{
  "n_layer": 11,
  "d_model": 224,
  "n_experts": 256,
  "experts_per_token": 4,
  "d_expert": 96,
  "d_shared_expert": 128,
  "activation": "squared_relu",
  "moe_layers": [0, 1, 2, 3, 4, 5, 6, 7, 8, 9, 10],
  "router_score": "sigmoid",
  "normalize_top_k": true,
  "routed_scale": 2.0,
  "balance_loss": 0.00258,
  "balance_bias": false,
  "n_groups": 4,
  "groups_per_token": 3,
  "shared_expert_gate": true,
  "init_std_router": 0.012,
  "lr_router": 0.00128,
  "vocab_size": 16384,
  "norm": "rmsnorm",
  "norm_eps": 1e-06,
  "tie_embeddings": false,
  "optimizer": "adamw",
  "lr": 0.00255,
  "beta1": 0.95,
  "beta2": 0.99,
  "grad_clip": 1.0,
  "batch_tokens": 131072,
  "seq_len": 1024,
  "train_tokens": 683400000,
  "steps": 5214,
  "dataset": "wikipedia_en"
}
Below are experts of layer 8 (counted from 0) of a mixture-of-experts language model. Rows are named router (the router's row for the expert), up (a neuron's input weights, with its number), down (a neuron's output weights, with its number) and show model dimensions 0-223. Each number is 128 + 32 x the weight over its row's rms, rounded and kept within 0 to 255. Numbers have three digits each.
Before each expert's rows: a language model's description of what the expert responds to. This comes from a sample of Wikipedia text that the model never trained on.

# expert 17
It responds to: Words in sports honours, league tables and results, mostly table pipes, nationality adjectives and league or cup names, such as Scottish, Cup, won the.
router:084105125077156025117097075196131148139138175152131115165112155159133096082086078112134095141110091139163132128044168141083120120170115159128157136137090143137112114143166140156114120164138100039089131165107124135148147119169121154122160128110157080168178117089118106101094136179083148103155141168118111141103112151179140113109194168142164169144098077142134144152126158202158191139129087127089133175115128116165121112154132121177117145072139239133100105109155117141072170091207078112149148078087108147150088126155110164161155102142096080136125126131139122081150108104116119161143135164177130124101166089144061142130153155089097117137121156108153134177058117100118163115076
up0:123126157156127099126128132172167116174105187162200163099109086101130093152128144172096141089117126077104172107118069107137136161137134144113141085106122189035149123199152146122129099107183120048122130108147089108107107207108124142082139106161127102112136178143126062149073143111169081127137152125126149152124120088099166175141124142083135181188104121134132194134185110161146174156093110137134143092152106111186174136173169110153132160090124135139122100097165081121139110071116129155166149176147117070084132117076132173109126080165071068100144126091180135150105100100087109058142119118149085125088196141125118126117101120084101153140103184147134179131130137067088108097149
down0:105146090132133198157094185114122090095123098165100092138158129155132126158096139167121012146116106074127152210183132128109132095102182143154138195198133200150102099126163075124130122134160156136114115084182096167154142155174200114147139137129179074144140150194189126150151162142117103141138131147142093146123087132156075123105112135133141055133163080160124118155098206107154112122139089144124132108124135111129147123081154042178109144137117132181163117153128121136109174166112091118092153117064074119138127130165152148134190157096153106214121109081119094110145139093177082101098108137138072130135150125148118136136133098099155134117112139136079104142089187129187127153138
up1:153126110103138135080120049123079148143138097166058126151091098112118113110160108098109099114167157128131135123101121131058148167178098092188151138110101110137151122134132170181172165121100153083189116077162124140089086139122160223146149149133200151134165123094160111127112093202082146070149138164158154122167100148197116097137095121160156132153164162103086112151157155117137106138128161088080121149153130160086114150071159143144104115130174141085129137056106110098076181119134113124159139110107204073170083143158165154124076094134125137146113143107103144094164137099196098084110150188137117210116124147098109103142183182054135164125090147139138131163152133098111162114111
down1:115093113135139069195142162185109142220157156083134192096129177132078145060150158136133176149178125116119142096124153164146158172105163114114154162079100105127110111132126170131113082098101076093111102102084135157090092101116119150118080093127148127130130124080122122094098166099122133078181128156081175152105158150091129130158165151136176163141121068167177147151131095111063149091107175174154126129127098115087110120152099159133186126148106161141143104141099100073083042088119126195120190107127147172099123146063100108047190171139122122072153126146092154116151153142113137091147084089172157118132186119135107102091151070103170104121107134115087141093128183120127116158119
up2:068067157157158136123096093154120162114112078122156104083201140160102157168119096182079120173121079110079096129134145132132110104097151158221152101167122175097152068124147121089098138155132098097128130139160136131156124100147129123135111092165128107135145124151135180145106174143170131099137123121134102133136111076141166135096149097147087038065090123142122149139133132154085151166130166118123115154110191125114153174108074108140131079157162118058153110076105123164175135109148117115180117165156114155174047139129119171156135171046067162155088149092064128082093101172137133137112120113113108166123172153098154112152122143080102156063209128127183154101101118161096139138062
down2:133155123157088102102127117137148119129120101103109119111163130149169118174125118125108149136081086134110111106132145111134182174122119156075181149145148149085137106159129112113168156049111116167106137072140157146087122130154144110069133109134131179078101091135114127132113093182068131122092146120110114074103113109098059140149141169145142161098145156135096128051111094169152114106136161151149063072129117128102040122194161154163183157185087118115077142142088185180095137100147077151102098142161123137095134087091108136161095098150192133093095168141144140124116061147068102074110095086167095109121185152114118095084101185084075111178130151046116158129194136108073148166136
up3:098119086104116074170218181156071088103139164171186052150097117092105133113132112160189098165133114138136152193100146114127137151160127108143106127123139121100092141125158200096112177129124144108118093149166087104161140193156134157149116091088134132101169110094063106151120137202178135053195222107066058131137070189115092123092135133121110167097158095122140110111150124119103185138103165103084117112137166161171159150121095124116116113160089142133104123130117112145120128193097097096145167110119115123119099139124119135119118142096199139179120056137090122157141083116136158128127094125179141193137129102146095119157159131062148104147159105124142105072092127178108162145149
down3:144110155168115133141096161107147145144111157134144190086156137135147119110108157127128091109160115112071131129150134154122094103179157115127151215100097101118140148137087154140126124068148131187128126145100099126118124090136097113070125156146105125137098130142164143027128107107163100137107090103099087118131141096164108115124063169125088092158155107108166129153102137139154095158122095182146177162146191099091154141098189125075103125116110150136072142138082138105138076175073193118192190107133049141153159151110062101194134142127108152107143114141134190160106096057160139101094150133081117041149107127039113141101083133068104091135097111106135135081177144093123176138073
up4:117213031121142122178165196096145105140080095101099138102096137128086130093153135081199097185163120118128096096132135128148107167170099111189124162183124045217106140089140104084103119114106075156136106137124142127115105110140140129157192158109091121111135084153128120093127088178148114137119138097111157156108168137104155156090158099133162096101140121122111111110069149107108204090170132146125122131082108127097151137185143150162114115109131159162123086119072153109152122222137142126165181068090126156146068122113096125075140138097116048161085111116128099149122136123110135118150099079153141127101192136104121133126105171126130152137168142165116092115130192130082131211091
down4:092074119126076171127154170125134086166137138093125115106151136111144146149116106091132110143122073107097122174177103122121174124136188154069169172180150099148139139190157166142105182125116082122144110134173109116165095132121114147109132034097100172132164123127091102075179100141170074143066143139132106107145097085112174156114125110134111108139117116104184129103153177143168098136200128116161146159101178155094147187140123118162202175174097131130180123107134113121149118089125099149148171115122102105132140156196066122174157187190172184114096107088105119103152086087123158150064113066091115131169118108174089157130142190121098185074116184155122162115151115095163143135158
up5:147085172106108111084106096168136162162153123117135212133113190103088095121117126101113142151137122101099113195132147144184144115204127176172161124158111144084154084113138086108093117142080008059169173078128195100082079132184165098134092089114144114130109133147118071167164108095047116141101102134186123107110136110102164157087143115143164114139065162189218111106134177155107129150151157127092134169112090117127115071128151130170086157127144148132129107111117172163124158143120162148158158104165145179118120157138126173123147130150107106047136090151131095167124139129109130144099134107132117147058108128168063147077146102105128131124123120120132148092081115117078160107144
down5:094144089159122185131131150185131112106153107151136185134122112181194173168128118120092115110180172074072114163193167126184119167161097169141156132101158140135118086089097132117134126091164136091152037097159110079138184143192097136135130109126113089129078185070160183119207129124115114159138158126112101119123113198119107164119069112096109140085136127130132162123157129102094107175124143111130120162119106179154135161128168124173107118179045109195164097146178111121087124136043107106090137125182097114141142089175110088144141123106139188074171173141138140204130180133070126100149127129124135105139080131101164130120137124149143074139124118097138123118165113081137101079111
up6:130113087118082136098134115118156109152182115146092116140113120110143135140173138170146128133149035143133077114072129140129138105115120132146101100124109140085114155183060111158130174205122082119108137127091127176149116138137143127059140109174149074130096177149109153136096133122127148109117107105110162152082153067118147042139102163124092119117131106204155108123112113094091179079106092141127185110123114094202097079156166122110111127042140089156150114113150106085095184094183119143106101102111099082156143096160133114139094152184134122113137127194091199106168129183135076144206119162138092152143145160117067164175092115102109153169074197176086133124141186135141125113124
down6:166144096134155138092111133150106125138109083129127107165136119109159116165071013134151062144136135165100094125139154178043177154112166099120142067168100133134153136135075086097164141146059126127100136062156189088170143111094152144130101085119053124155164127073123147106112099153180167131165112110197151115089127149152121123115081141165113127162142109115095143117157129094102108096124112129101122094107107165177074106121106097138131157096122110150123069127231085137150177144130158074132136135107160107133114157108155118117174096140155142118096100114168108146130093127129142140051084093120133187108091061201161090094168117129137136171179158162132093098058102162127122155136
up7:138100164129098136106114062143150089135141144089205107087074166071155127112184126145112157140143061111162169107124136081098074084145092137128141119147090148141109135109126151111094162146102145135205147132078174096131083076141157135091122116134122159144065102095122085106128126161100090195108101091132143149112116125115135101147151186128147162110145134209133121135138146138127128067212131096195097156091102196094114114137116105094124100115124165080115148193137157142139110116182088171126093118147169182099126126177144141113119130162164144065168113162165111155158116235151163100122113177115121148071127124093103127079221124105112188097133128147137144097109111140179155133169
down7:094098191057138113166167094102145139068102134158123123189105133140085134119117095187121121153078136135117133120136115142160107168131137145176138122126118125094124090078176147095116091149158119126101108183127091101136128171108124165201083154128083130125098091150157058181182123150101143085136121133157157125085145139132144143033106097082159082125086141165130115109165142149141115126107110073129115085137145146192151201160108113106179135092102207103147102148115064138107101119109088094139148163061073152111135109132105071099106097138133138112211172108104118144133121167151156184132141172151053165112106136153159160127096189093139077116143091149122152137160060151196108166123
up8:168102104077141103109143125188169182150120127107148155132084151153133101085103115161089115087131155124091130141132173129124123109169110064172048144117193162162070122109112130051172090123097121170130106127137178163161144187129140122143159156114120100107153143099124186081148148157126145179056080087114114182099140133146109109146150138107160083135139129134178066138146144150099117069099125146128096112106137082083196062116173169125119159098154162112120181163101115136191180122090156077116121191135138122094134091094114151141170079119146133147084131119155171130109099135073105178086153114149186035178160144167127093097110089100153112140097113103096175076116160158125117102133
down8:140132154164133116117189073095139138136125140102135129097131160158123080076111102147144175097127152127157146175178122148109103168142121098206120126134121158153168103159111161094137088122141255169122135129198119155187131164099112048144118123136165140151115150085094143114077187136150128182144133173088184132137108104128142104123122084090082118131118115075126118133125153136073134118116111109124129062123144141093129195154080096179114149090152165051087173119127151117096159096084141166113089152153167167106153155191140177154149087087164159089162171127159154182161112133177110102134136113161090077148108078116142144112116114121135117109126133081132148130066082186181172180146
up9:172121097096123090119112046127100081165125087152105155172162147127114125100111096122130041058094118124160106137104161106091145128094092115081138141143142097116170138124136137137157116125155148094114128102084133090137135148105130110143152136139122093201157097135181142139101113145051144107113119183186082200113049171208102124171203205176126116159093170135121074088149176182201113106104112098128149172142082143138093111144081108145170138130168153123150146149124126187059173120158142093139157130073120140137124137108172163155126136092080133182160164098134129083078160131156119119176156178108107113105087112084097141133153126135151108085138090111173112145099142132110092107072
down9:125104182165110126129100163147143212177128149116133118126104106123123103106167128169094072101144126127143118089166106132133150117149157141150150127117191140170058161163179165137124116114124098134102175088097153130114133135134085141150093121118167085128130105118091101192118108091175129099180103148136189198117183128126158123214135031184173114059056076125105144146101072062149155094127143104146135124146089153106123097146080152172175064157106157125121116146158094090123129133147107148139090163137215109092149125075148131122113095139186134182105167141144155121102114065104126134108140114111170107128076073138169143100136137132112101087097137137106051092115103155117083067129
up10:106065143123121108159108155185084107136132113058133055129095140164163160142102060108119144101139125149121161152120116166124114175087198174112149146151132147171109113145146120135126125181108137101090116181178076132148113111099150159126116132092166119118154130158165059135102124114087077140097121174126107130126071160120165095155132168134140124119112140180206117116203179153132115111137162102151195140089169124151189118154157157143153109134168152093160080105141128081119215138164069147159127103144138169107063101155136103127096190141150158157136161087125147070110031136098152111128145117141115071119085121127186146061147109125099151140103124077176108119124203132188098137139
down10:162112129156131083203124072138168151107097115150184131145123088161101121139147136097101102149142141129085164121111083172109107163160097125107114149104134100096130132139129097209121145165053069142117153182142121162127090175103157061156131181135132150100136147095148117123121119108086102137152127127150151100120117158181126105071092103107141174017106117106165131094139122119169109134127201145102121120159147117159059141075168139151111106124096147130087159147091134101152111045097190139073121123083134160162118121112053104073107103125141106141185119090116135139106175150124161159191173128079077147101141162114120230130138160149160156130166082130107135162161087119092144078178
up11:121146057120167106093192111133133115130105160170114120147157087094078109171121162065116135132160128073131087131125165143134162111131109129119155093074150141129106115126146179095125132070101119125120125125080148148130138152104153169151135108137122141124106129130061080126116141110124159116094147107071145098122112134130128147129119095122102120182119097065190125173123102102120181185042139124117087133135076081159121143090123104139134159123112096082214104126123082119191109156085163111127120102079116120135100128070068182183159159034124135134134165134138079160099099086118126089096122125093106178088139119193077090153068151103106177084134148132181180152145155184073128054187
down11:174182126178119122155127109120107171148140130138165144072100053113134097153141114151150088124117094121128142161067116144114062082106125105134118113119154116175098113155119121074115099123133136134180176185066134108125116120130033155123193151110166175123133133108112119080125159121139142151116148113120147097151194129151068124145114116140110171191094102169140141129084147087176183136148176126135065126139206145160153092122151105155129136119242133138120140057150147170104059125121160110121157108149094133130130155164109145163129139138116082045158172148109075153080119077112112166131146168165033147108202079111152146137131137167091184117143106124091136122165134129168110124139
up12:116105166109110162100150122135105138099120097085143153097095139080091152125139060095142114156167139186128086114124128127125090139107128149121125129129086131134091109211124113149149123184087117141092142148135126116072111127135122180081169116153128140091136177142126146080138155160175091100177114148184137118122109105107105091079083097116154169121169123109144179117184171097117192108102118149168097115122144142198134096121197122120186136120095201121118170095164087094103175126120249162135067102176141155194129132159078122155165134106181140162140133132200139158082159112145141094183110094095147127178120148160124145122088128107139153146102131178127142120203152104063196123183
down12:127073070131127151172178157109147104178180131111121138158156121152122123138130149107090183084108133158053065134139123165105134108128142153092153107109111165074120171152124095187132138140166152190178075109138099166173193136175090124185080160136182124127149118103159119099130129146112142109023098130128059098101142217135148111151124126145082134112115187059140101149161135177066099102126081115136136113091171129150110110161135143107188181139185130163128152182100131182127155127103145169132107142149166111103115120133157087163142137130197087189169064096129142123127107153084165143106069128089110118088124121087125130130126119121192096126094076112126110102110145100177147127100
up13:133129167111192112174082116145126116123164148142137099139201113108081100108132096103153141192157080131074135092116110074159210101144072141165115140122124153126063144163154118157088109130115125097133138107143127142185151123077119111102099099112152112112203124088147164059082131223099151062143112150128132169084110133124145145125118083114063141108107108154158114164121129102112100171142131171068101131134114117071128205146140139137152143138132168101140129146120166113076148104099026118115116158143133081070155193138163122088140174087173113155085139146102100135137084104158114071050101157125159151146089097131145086168189144130106072104126157147116105139089106096108078128136
down13:101148142138149167097121140133095148000181090090090181148179118175125100132183116113145180111121100109153137105116146100137148122086151150122114082144136085164167116125134089112131135075164082083119182073132102176084074171141151101102147137124144159161190075114121186124145153085099099088122159130191102129149116182177116118106113109131131116143123127165142122107141116124110118192183084160085129113136146203137128118096114158103097084180126123106110121067080158133161096194141102121113174050160135103166099135139118115123173172099082062115125131117095107126134120122092167108156159107096143062080109171109118136127132112104134108177143129131140141152088181113212072167153